{
  "num_hidden_layers": 16,
  "hidden_size": 320,
  "n_experts": 24,
  "experts_per_token": 2,
  "d_expert": 144,
  "d_shared_expert": 0,
  "hidden_act": "swiglu",
  "moe_layers": [2, 3, 4, 5, 6, 7, 8, 9, 10, 11, 12, 13, 14, 15],
  "router_score": "softmax",
  "normalize_top_k": false,
  "routed_scale": 1.0,
  "balance_loss": 0.00945,
  "balance_bias": false,
  "router_logit_norm": 2.0,
  "init_std_router": 0.0178,
  "lr_router": 0.000352,
  "vocab_size": 2379,
  "norm": "rmsnorm",
  "norm_eps": 1e-06,
  "tie_word_embeddings": false,
  "optimizer": "muon",
  "learning_rate": 0.00943,
  "beta1": 0.95,
  "batch_tokens": 32768,
  "max_seq_len": 1024,
  "train_tokens": 245300000,
  "max_steps": 7486,
  "dataset": "wikipedia_en"
}
Below are experts of layer 9 (counted from 0) of a mixture-of-experts language model. Rows are named router (the router's row for the expert), gate (a neuron's input weights, with its number), up (a neuron's input weights, with its number) and show model dimensions 128-191. Each number is 128 + 32 x the weight over its row's rms, rounded and kept within 0 to 255. Numbers have three digits each.
After each expert's rows: a language model's description of what the expert responds to. This comes from a sample of Wikipedia text that the model never trained on.

# expert 21
router:087184146098136134139144136137084145141129189150136111145151174206092158129162147133083135153128107131111061153171140124158169087187113114136130129134099163086164102145081135121117142164084231
gate1:140160144084112155141174144109131118164146154126147117160107117093116098146139101120118095119148032171109172117158179156138120138176140112129114113110124084076074117134071088146160118112179120
up1:150176093151163155119153103111153131170106149088147119152153106120127163084108052115157103177113174133162130136174098116163137121142098107111136096069136113136112129134112147087154145150107112
gate2:088137158169145106137137174147170099186152237146133211150180063088078102108113128082126111140106091190108084091139113146098132115115133137072117115127140128201133162144113208095147144088121113
up2:206072101108202132102095118128079151125112157083108115131143129153144105103098156139113116112122121126096105153169179135153174164212104166130069179204122190146092128179111056077112142187119164
Articles and determiners. Determiners after prepositions or sentence starts: the, The, a, an, his, its, their, this, e.g. of the, via an.

# expert 10
router:111090128171198167139104146135117120105117149188103130082140123154117111123086165160109049114155202160118116148107090136173125124107160109086117087114094139147074141126176104130122170119136132
gate1:155170185188074072147167166103091113100180169085147128152197166148174123086163099098096099094080077100132144070133161104088170146088188081104161140099146126132186108133099145134164119129123146
up1:167159153125117145084096146116148098133149156100187134022138210144113123077142091121123121132099177100084146106168037110106149155143148082175145192093097077097144177195119166106206131110130149
gate2:145120142108069208130133152164142125135145118101127174141095126123158099154148138099240107124136124144071108116102081131071078057134133152076097149147158100103090122122141101096072148119195139
up2:089106105156161166119141139123136137165119136035103116105115144179100141111091140098153081086154125143145122150152172084082164129121147142153197148117114081166121054112092083148101127123141135
Latinate stems and suffixes. Latinate word starts and their continuations, such as ex, res, cons, prov, and pieces like cons-ists, Acc-us-ation, agric-ult-ural.

# expert 16
router:173140101146138134154144175088100140138084109149131093093132165159112073151174161219189154143143164134133102120159165039128142080154129126120161093116142146136105165124115147162068158075139131
gate1:131120099177168096174124082143123128094153156134097116145104121087091117120139154136109140112135120136089144137210154121128096114161100166156149170140089133122160083126107143133146146095050103
up1:178146088095118100150130127195178136142149129081103110080084173063150139138153080193171116124135131131131067116129125134070122151114122116159109152140078074141095132101155093150107080079089115
gate2:135086157168143094100152144097143090097067100190058143154161132113193111071157075170146103100109148101140079144111147084184114121160120112091173118123122084158133117123058108141099110122112092
up2:113165090151193124112143111134109124214152152125105150101117112075151133112142101146181107091106060136099140142138140131131122113127118093143108157107112142113086110139127071171158140149145088
Institution and place endings. Word endings in institution and place names, such as Environ-ment, Confed-er-ate, Exc-ell-ence, University, Granad-a, reg-ion.

# expert 9
router:061086104145050075103107133140098140125179086087132146137154148018115205093123130143128149116160063094176192105116169136177125099146190130165082190159088135151137168152132108158095126078123127
gate1:118142106140120174174202126157118158097093170165104114087089119197093064128164094106114090167126128107153142103045133068138163174141120090088128154118144131122129112117088075122192147063099130
up1:148077123147071139098099114094141139098114148156110167153096145139106177140094122112107151093163052109084142125117093138137134016106130141129164145185119132151156188191118174125091096091182097
gate2:169135147082087095085161150209114159093125064166113104149192110154151153162156164069122106127114104156102124171116156176134087149098125117103151144134094098108118134191124101197176167083168087
up2:094150107103150160113077119147139141100112132113167081090183169102148111167131172119134118121146109058171126135141099143119134147108086126090114131131136155137152099157131169173084153061154152
Word-initial consonant onsets. First letter or consonant cluster of a word or name, especially after commas, e.g. wh in whom, J, B, s in snowfall.

# expert 14
router:104089084147081121130097111151141117087169144155127114192153147044133107119145098125108089176101140116115090054145136073159173134076147102186096163111091095102065153159167154152102160100128121
gate1:169115151124115102136114124126152111121124137107139075178134146119119123131168194154205198108101126106144145143089168084112128156157142108149120138165151113092111173214181140168145160141232201
up1:212135157185116144072095131146119102094092114147151069100189164127116092163139119179064135138145147130125115087121141130157066144146151124110139118114116195132133105166138088070128145077119082
gate2:125114152115160063085138107130121101138102100166062069173064158118143148103127119105107097115115140185153153131147160128137083114106144125142176106104142138114122166101105108136067040177139169
up2:155084145146162127102138115134112115164084108124149120097097124154128108150122174126123151124160148100169129091111152104156097112085111159209151138120102124111096095114117117102058133147164112
Initial c, t, p letters. Single starting letters or onsets of words, mostly c, C, t, T, p, sh, such as anti-c-orruption, Tax C-ourt, App-ellate.

# expert 7
router:113178140153103195093123143122186078104075108158152137110094115118145186164100086117152067098166123128094158153077157092092121167169102104059163101142157142085120145118078133151118137146154176
gate1:145085097191107180065150117117179154122169111177159160098102162073107091117129212082164072056132126101160163187172144080133119137097131131145147131104143129137193118150067213146095097094174103
up1:144160134094167171147116153166136072107042145116110143077125081134117128107135090149061152134137107146165151139078103156143093131140141116137127103150125141147135109104116100050184140125116108
gate2:179102114126084090175145165102131103088121139148146127133074131157088131129169120096152172115135141153131142178101092097132106149092158186144126090145128083116096097103067113116166054157166100
up2:185186105097109164129177162133155123095147145083135145117117100091115086153096099077152130151109096100114142140133153083117129071133146145114162149158112110104065111091111113105138138115136106
Table and list delimiters. Pipe separators in table rows, list-item dashes, colons after infobox field names, and == heading markers, e.g. CAS Number:, Born:.

# expert 22
router:127217146158168109096108121178123138062103094111124101126110107065110136120132144129151174174020113161078188051182096167147149124102128095191054150109103095082123128137160116188172122111136156
gate1:120089103116132168119078132149150067120149086107113095135090062102162152163142113104133145085128095176112124086148144126127110128127151112142135107113162138154109162124140136064131077140175142
up1:153123221069103141101074145101193097131153122110094156088089159176145195127175133104128147145106106121092107186170163118200148125125147112106108156087161099169131152124120140103086134146096169
gate2:119130143171111123096181163119188130125090132148151068106153077140066115190129130128191149139190152156113163079129147177129174121151139095169183153144128122174127124143148158103146128127126091
up2:074140151133173130181190129081151116118114149133142112121153182124189136118177124144186065169178133150034122076138091125110180145086110151162105125143112119131108116169097139143142124115090103
Line breaks and table structure. Line breaks, table dividers, and capital vowels starting lines or cells in infoboxes, headings and tables, such as A, E, O.

# expert 23
router:104061077137145142156150104075117125165078156089150115094084141176166106149179165082139140133059186113068067118152196098035142081156094120076179120112163145078164093122139134154154087199090094
gate1:123105082091114157039101116137082129130191178145098135109103114120092146093132154092168135108150079147153192116133152137178110152200113125093079129154168145069154150139116114075105101176106142
up1:101087111158104119109130085151110111086091122108148113144076084137153131107121164147103098115126141144083131174158039126126111106089100153120212161173119114176094146172076100138055145177150122
gate2:111136088119157155092114129103134173146101115180142073102176130130164141165121108146079166166114170131111103084190109115103097117142124107125133161167150117134101171083130165139140121052133198
up2:111111096176075109144113106132094122143117142120154226134083113111131140046135174130137164097136100078099156118058154164128171146120110147047117106116087129136131147147138105143139189226165104
Noun completions after the. Common nouns and final pieces of names after the, e.g. country, team, season, Hollywood, Sydney, Advancement.

# expert 17
router:132127154110145111145165179127121106154094121094122083118112062181112113134150125110116147079136174174099120115163072161135065166086134138088166140145161192172131062088085132095172102154053106
gate1:103143133149180128152147155084101147105158088111160154133156128120149156085142115090090127143105137169112162144093152169163094127153125081135114149143154108179073112154121189103045112146086145
up1:167105155108084154109126119149143136151150163211089139101103146130119150079071182187119086103141135134110082134150089046115116125111084169136124090102101112071189165136111098151165199145128124
gate2:146132139184111086182149093081163147091113185106128104149104122149193110157147188097154123143107175149123119111103108141152136180129143133103080145172116174167134099110088130144139113148239170
up2:098112135175182103155201122093174090105133201089117146170098139162157124146133152177188153133051158099105123177078142088156125149097114061106104117165140113112073048145125142147108118131170209
Verbs, commas, adverbs. Predicate words such as is, was, were, been, commas and and, and adverbs like only, even, often, including.

# expert 8
router:053189122130162138153144162155132132109097138131128149167134123107116109171120201125121136144137250154094164130146095137083115161144108109126103092109110118127128102064089151096170126113059116
gate1:142121068090072130081137094125109091105103140160113112168203106153121125085146160165102139149079138200130164169168106104087096109126128138085058141140182118141168146099129238131201105139110090
up1:130098099198088146124111106086077113090115139128132119170142101132179111109149072087164164085123186153131187139158146131130066118087148056105144143163112075102073099087143151090126148111133143
gate2:114111135099149155115127202120126179157153142118142120176149099167194080188159157165112167131220143186095140128094145074160107089103065130102119106106113126161113149148147144100130143112143122
up2:115128116140128076116112069146139081082108133189104121096102083126099120095141127061096110140075075054164118153184138190126167170184156107159147144129123087133130142082135098118148117109100133
Digits and CJK characters. Digits continuing numbers in infoboxes and tables, such as elevations, ZIP codes, times and scores, plus Chinese or Japanese name characters.

# expert 15
router:162146064076074158080104120109115066079116113189151168068107045117093098178134169132169098153114120132103143096099105168137136102126113164182180098131164152123129168060171076104085103120211120
gate1:129161136116111153092149109133120109156160112116079113119115142105142133087096175128110143196086145084167111142127117138113087132162099103202147067118136180133127129143128130085098145101113116
up1:159152185139148102171166138133171102076107101147160094121059082131091115116163082117132100092142152170137134164090122151187135120130136156164140156111127045180070113174105130071128109135091138
gate2:106157151108143105136176107132146178132103126117168146078120167099095103156068099102072097120123160140100105147114131118148193151128151151147092154091081107123121108137118122145100119108088192
up2:152158177101098150152141124163111184172128155145108217093169136091163159174097095127066128139163136132085121115110102167148110170148166163151107198146082130065144174159133121107119111088100162
Row and sentence ends. Table pipes between cells, markdown separator rows, sentence-final periods and the line breaks ending paragraphs, e.g. Surface | Partner.

# expert 19
router:160105141153104136133146041094091140173111155110144152134120145142111150158115131171180128083157098070077104119134220131147088082108092135144134111141147085087104131118144139133069150156136137
gate1:082072145127111157088121164114080156148136167119154121174115154138154136174142140162124108079118118102181106091078133151114218180095114136144126088135117134132112099129165154134163140094147126
up1:173135083138128135140104161070155137134110180121154134074139061204146189169129074114115124147145121127174107172074121166124152120107120137126081104154073140073088162082128119154152103097118141
gate2:120084161127134121061150108158053093183147105139142116079167069121121076119065105095136152135141079115139150090061127094128131139122116081117134137150129174125194140156076108179129105129056127
up2:139164195074106124103178059105095178155090132121091059100103111114078129132059113127142106113113081081098141102084122107155141146153119103149109156153108136112151123115072186111109112096103177
Word-initial stem pieces. Leading stem pieces of words, often German or Latin, such as l in Bayernliga, Kaiserliche, med, offic, un, part.

# expert 11
router:154091165127175132097107123164202139157083073099084058103144102172049134171118142107142149192116141145155077150154091140081054151071134123104138160101136134077129106127119123153154158152177152
gate1:116130120147147149082173106130095139150133113141137086160173120109098113080108152085093112186147172099064142137110148149144197076106123147156096156103145161183123159112140174109149106156076112
up1:081094128124121163184152078093144123122096162157094158165129079134132153175105154203124107182161118152195122133106119127133159160179102149158108130090087098153120126122149120134147113144116095
gate2:128134157193111157141129133133128131110145192183149102175145152142134103113183197176181162143165114116125113117111142107177160098112105121162135110132132086089062147146163135120187096114076143
up2:093133117096133121099141152189131129122181130098148119114107108128118115100124118143134103110116150169149133120150098144127104120109192088151097152161107134130164099135128140132067144131163108
Vowel pieces, dialogue words. Mid-word vowel pieces in names and words (Nogueira, Hollywood, Olympics), plus conversational tokens like did, You, We, 't, ?, !.

# expert 20
router:094111099164124094078126167167082139062151135058145155158180151000161143177108126117153131130157095117171146082160092159128136122125172086191051170158054088146081136175164150161165116133108069
gate1:135112122125120152115178096123108132101106170159120129077095211062163108158098064171123154084092104125102115136096194149158174127040133130176137076130082172108139098178153139105181115143091166
up1:171137068173082122108133135176120108118123102100096120136190101145164128161148102135117116104156127144134142111079126059108115146151126141112115099153115212078109110109186112199076204092078179
gate2:093096121132108134085137098108112161131126123134101151131155113183138133163111098082194093109112055150078136060151107056133143133116141086064171105137198167127158085131132084145176119152140164
up2:080114116166112118141209063173158162132067164091134156118107132121114005121100112105137142050137080174129134030116146101140169091157160127093133122161156123139142141103154146172115127177105126
Consonant onsets and non-Latin bytes. Word-initial consonants and clusters like g, pl, Br, gr, the r of LaTeX \right, and Thai or Japanese byte pieces.

# expert 18
router:135104091114188140107150119069157149123105155152104123095165167161108114151163148146132171114185188103146142197088154157142098062114121149108186068114194118111183151118156132126168146130155079
gate1:152139173119172148177149166145086146141078142175080168108164090158144149157118094150133146111092090155164169132110165136132167096120121155149134115065106138161171171083152156139103093154149134
up1:138133056081106075205126158168146114153137135125136108173134166135130117147075116140134125146084102147143184170138128112105081109138123062131127166086092123083170129196143064067076101144053161
gate2:101141121182087125131121141123141109126096124116160111084134150094121163146137137129148177124172129070152127180156133143185166136116150084081146073132128145141148114158107171176140128096088162
up2:157096089114159137158177188128080146123109169133133116123140148152078101120100109113127110105171094070095163131133133139097095125198124169104128073167077151086134114126184112119127138160103192
Time and family nouns. Months, year, season, day, week, and children after a number in family sentences, plus endings like -shire and -ities.

# expert 1
router:106097077177114126114139094125082168141146187106119072197157134167092099080108069099164161116049114080084160109189093145094172097134091130130098150157126098120109130117154151079212173149120127
gate1:066105139102122107122121152112112160141082165118140086112120114099134089087076148108081146179132113123107101149110124192102129138102112129050136190099141087135109124096107105130146127116145055
up1:066131100122138155102186110143146086089160162117154148113123185149169143131113152134157136051126116156110118198103112036095107136133125176158096144143135097134168123140131158149145115196110096
gate2:151089102184141125109122113151083101148117055099104129091146156114120141130130106130107092191155162080153106141111147179073122076087092120122132118124105087126124144137128140143142181177201118
up2:096152151119125113075161092087169134177093141162111134125116134098142199191114181133119122100066101126057165083170150095176185151106161090096169112092130107093159132066114118130098133101136144
Pronoun subjects, word-initial pieces. Sentence-opening subjects like he, she, It, The, plus early word pieces after a fragment, e.g. ep-ony-mous, bic-y-cle, He-alth.

# expert 2
router:179143075072157130120124068117110119185160156185131156120171136098079125144098144121112081136148116122100106154140125083082146137173136130165133116152128141187105169072175151156058112074209144
gate1:174100077139133119117158119103140141144108132156121163110214136111157088128105149163101056149152145144097117181206140077137138127062083109116089149131112149116186092152136104180171129106133161
up1:130149178112132130120211104121106173092172096168186185122097117133117127112136182064095129109133135157137152144150112138092092153114127188097146090106118115112117143166149220152132150113161122
gate2:083130177116134093146128146149181137144181114161138133110152099062106166131113113144139094127110150130125115155153142218131096166150134146122153143129119118130076108112149167098121054156077050
up2:105132090155111156122134145108117124104074116105183119158145187117074127166128103112148144168105068120100121143163143128132119132120105111205075189129130165113147128112162084153174130077146180
Mid-word syllables, taxonomy. Vowel-consonant pieces inside words and names, common in taxonomy infoboxes and proper names, such as Orth-op-tera, Ch-ond-richthyes, end-em-ic.